{"n_layer": 14, "d_model": 128, "n_experts": 16, "experts_per_token": 1, "d_expert": 144, "d_shared_expert": 0, "activation": "swiglu", "moe_layers": [0, 1, 2, 3, 4, 5, 6, 7, 8, 9, 10, 11, 12, 13], "router_score": "softmax", "normalize_top_k": false, "routed_scale": 4.0, "balance_loss": 0.0162, "balance_bias": false, "router_z_loss": 0.0001, "init_std_router": 0.0328, "lr_router": 0.0006, "vocab_size": 8192, "norm": "layernorm", "norm_eps": 1e-06, "tie_embeddings": true, "optimizer": "soap_variant", "lr": 0.00504, "batch_tokens": [32768, 65536, 98304], "seq_len": 1024, "train_tokens": 407200000, "steps": 6442, "dataset": "wikipedia_en"}
Below are experts of layer 5 (counted from 0) of a mixture-of-experts language model. Rows are named router (the router's row for the expert) and show model dimensions 0-127. Each number is 128 + 24 x the weight over its row's rms, rounded and kept within 0 to 255. Numbers have three digits each.
After each expert's rows: a language model's description of what the expert responds to. This comes from a sample of Wikipedia text that the model never trained on.

# expert 4
router:178106138119161146148128110160150165167130130138149121139143139126098105098117134167118104139150080177080143139092142097125125102134117142123135132121157165177183153089136134136105157090140082149148151136119115103132178099097134099114135101108126127180113113126130118078160141102115128124149107130128143150112119109125149116128115131099184135141084124115157103139133149109077129116116
Middle pieces like ic, er, or, y, often after M or m, in taxonomic lists and names, e.g. Tro­chus mur'ic'atus, S'ic'ily.

# expert 7
router:124146140113149152108114117174118118109135122164138116173176113120112185148096127142127118119143097154137139108152153144149164139105128135128154173112161103141130098142142134102140104088137087105146164135089086116123129108137159130128102108059145114160122106124132141169126116084097122148131161126105183095114117148120130136093149122104152128138112133124120065131146147087125142184140
Prepositions and conjunctions after a verb or noun, especially to, in, of, and, for, as in attributed to, degree in.

# expert 14
router:106142122119132105141105095170122146116142141124128157115162152135117143151149142167143148104141123120125129138127146155091144165121155100162156132155171103136152115097121124147137121129116123138132096178093090119115123154133140094159119079083157125121067166088118097117131103095140145117112151114091168138113112165119071130086125148097135163147123126102115115166139125129070111172127
Line breaks and raw byte pieces of Thai, Chinese, Japanese, Cyrillic text, plus symbols like °, }, —, ^{.

# expert 1
router:104137143108128110117122094129149108136143115114104135134172127171100183136119117125115158113129132124110106149155157141116173132100147132178138135103119111130141093109113127139117116082073137116184115164129070127179151151122090102141128100095110127160107161138111089149174147141122150144147154145110122113114147101164081107127127153085159127117092117162142124149145178120117131133116
Common English word stems usable as noun or verb, often before -ing or of, such as act, form, play, work, join.

# expert 10
router:155119139094142122099093112183151152148106161131122133117145109149075156138135143122154138096133138154125135159143129130127129152105125067137152136121107113127151145134100144129139142099157141163153128117073127158148138128152106082170139122114134070126125145115158121121147103110106157136142134134130154113122099129115109098130093145120117118149094100163097065147142148098084180185155
Word-initial capital letters starting proper names and places, especially after New or a title, e.g. New 'H'ampshire, New 'H'aven, General 'D'almio.

# expert 0
router:119154132132133145113129117124141120106125144159155142127131123156135131117138119124147128096121093123135162112150137133114112136144157092153167165130132143130146146131105075154113142105104138138172144176116097150110131106122090088173134077100178097178124147093136106110114183082086131155114138124087142103108125135093143122085132135125168145148097144124128113152151147122092162194147
Trailing digit chunks of years and numbers after a leading digit, like 1'903', 2'022', 177'4'; also some word endings like F.'C.'.

# expert 5
router:103085121108170095123077131110130133102110169139110131118126113129095146090073140164111123107119106153131100165153137159136176183115125069140147127128117141157143151140133112153104111120138121152138129154132096124135165131082114106145118124121141111175119145117163116142135145106099118161161095112099121094127149171114115131098152120138164182134104146148133094120159156117087134155124
Pipe separators in wiki tables and semicolons in field lists, plus name pieces right before a separator, such as |, ;, ) |.

# expert 2
router:151098177106122157117090116144123156133101119135154106128118144109135178091114088130097101112123132123119124150131112126112094126117114128116140154169092160140118130149119119115119131085165134161162123151135120174131134160135128113151106114104103106136093110147091094099150117127118128144151187136124131097151144155120148143071087190070171129122151145118118102133120127131083171159130
Short consonant-heavy word pieces inside proper names and rare words, e.g. t'ro'spium, Playw'r'ights, Chowd'h'ury, A'h'med, Put'nam'.

# expert 6
router:132130155144182108123081133159121149139140108132138105125126124119090139123156120121157078066120087126148142118132123119119146165102160148152134135141118140145133131158140109164088134094094078122130124166094122124126109140140130102163146129095150082159101119091108121133136175101103113147115139179114187155138141122101075160120120147114147145132112149152104121126147165128126166170109
Table pipes, commas, dashes, parentheses and short prepositions just before digits in tables, score lists and dates, e.g. 3'–'2, '| '97.85.

# expert 3
router:083123112108156141146112115151153107091116095122107105172175113150135131148103120168136137082096119156127159152148117118098139173089139106157153126127128093160154125133143095140146146119102141154165143155127142146103138123114118112179154119120130108180127169078109139129131165094119142157105122127094120135121133121120095115120097161119147134151122134106108126121164172070094179129116
Nouns naming places, regions and institutions, often after in or of, such as County, District, Region, station, University, school.

# expert 13
router:123133122143140123142098140163137157132149109111143114147118135146130162149105168141148111105144131122083107111140163091104128110127157093143192145107103123138152133110175139151133111092090151125130140122107091132132138118132118100139134104127168120127086137094129133148104125112082114186115129143079099132099134123159135168094142114121126200144128092114150083126136136100094170180113
Word-final suffixes completing verbs and derived words, mostly past participles and -ing forms, such as ed, ing, ated, ized, released.

# expert 9
router:138163173145138078124076109141166178093095109127150141121183148148125167113077122133119124085128109130116124156166144144112133129085122110158128186120134129140142149120135089129131155105111128127182121176115115138129103132101115114135118106095143092126076146146139121111133153081102115141119126110085167142141131134141115134132130158107160160146100140118137126128115121113105169125175
Periods, digits, colons and blank lines in numbered lists, scores and stats tables, such as 10., 39.16, 100.0.

# expert 11
router:111102112157146120112075095135120143146108120112156115139157142115116170129105115148072094101166130130131147150136177103122117169137150110136139125141106128161136125118101102151131090102111096143148146113091126154144116103154101097152096095134134113149154128123114114102125172110124125145134155144110171122141122139114121164108151166097214162118099113136111106160166134086134167132150
Articles and determiners starting a noun phrase, often sentence-initial, such as a, an, The, his, two, as a.

# expert 12
router:143132113144128118139110116188114136158143137089113110134142125107099163158098111142106105139108108137128091125112147096123112160148155146157167160124130106135119089109161134110094141125161151164150110127135140159142088092118133108172147122137191130139136139107094084131151110101066143164109142142114123105149138103124144155108110159105156135136110107152094079149163169151078122125125
Word stems and middle pieces of ordinary English words in running prose, e.g. diss'erv'ice, dis'rupt'ion, deb'ilit'ating, 'found'.

# expert 8
router:162112115090182132090097162107177159090113111157156130136123101144130104108122123159137118144153088133133132111150146119103126128107119161132137180135121099123133117125119106174127105120090101142150108125143110148164147164118150094154130120101162087129107123122120094158161126113074132154117095172122103152140140150158114161108103126088124171150081165151122130114134121089132094123144
Hyphens and inner word pieces in technical, scientific and foreign compound words, e.g. poly'-'Pro, pne'um'atic, Core'g'onus, pol'yg'on.

# expert 15
router:120177159147130088106102092148129138142096098087147116133149099126085114166123160113102113128125089139089132169165127127136162116150121083179140147130130096158135145144154142141128131097118122139134114164135085134158141129128125122144110119119116107169142143073107111143155124098145121113108158164097100125126124172078099134090118094132148154138107157155108132151156167147118128159173
Pieces of Spanish, Italian, Slavic and other non-English names, often accented letters or syllables, such as Mar, o, í in Benítez.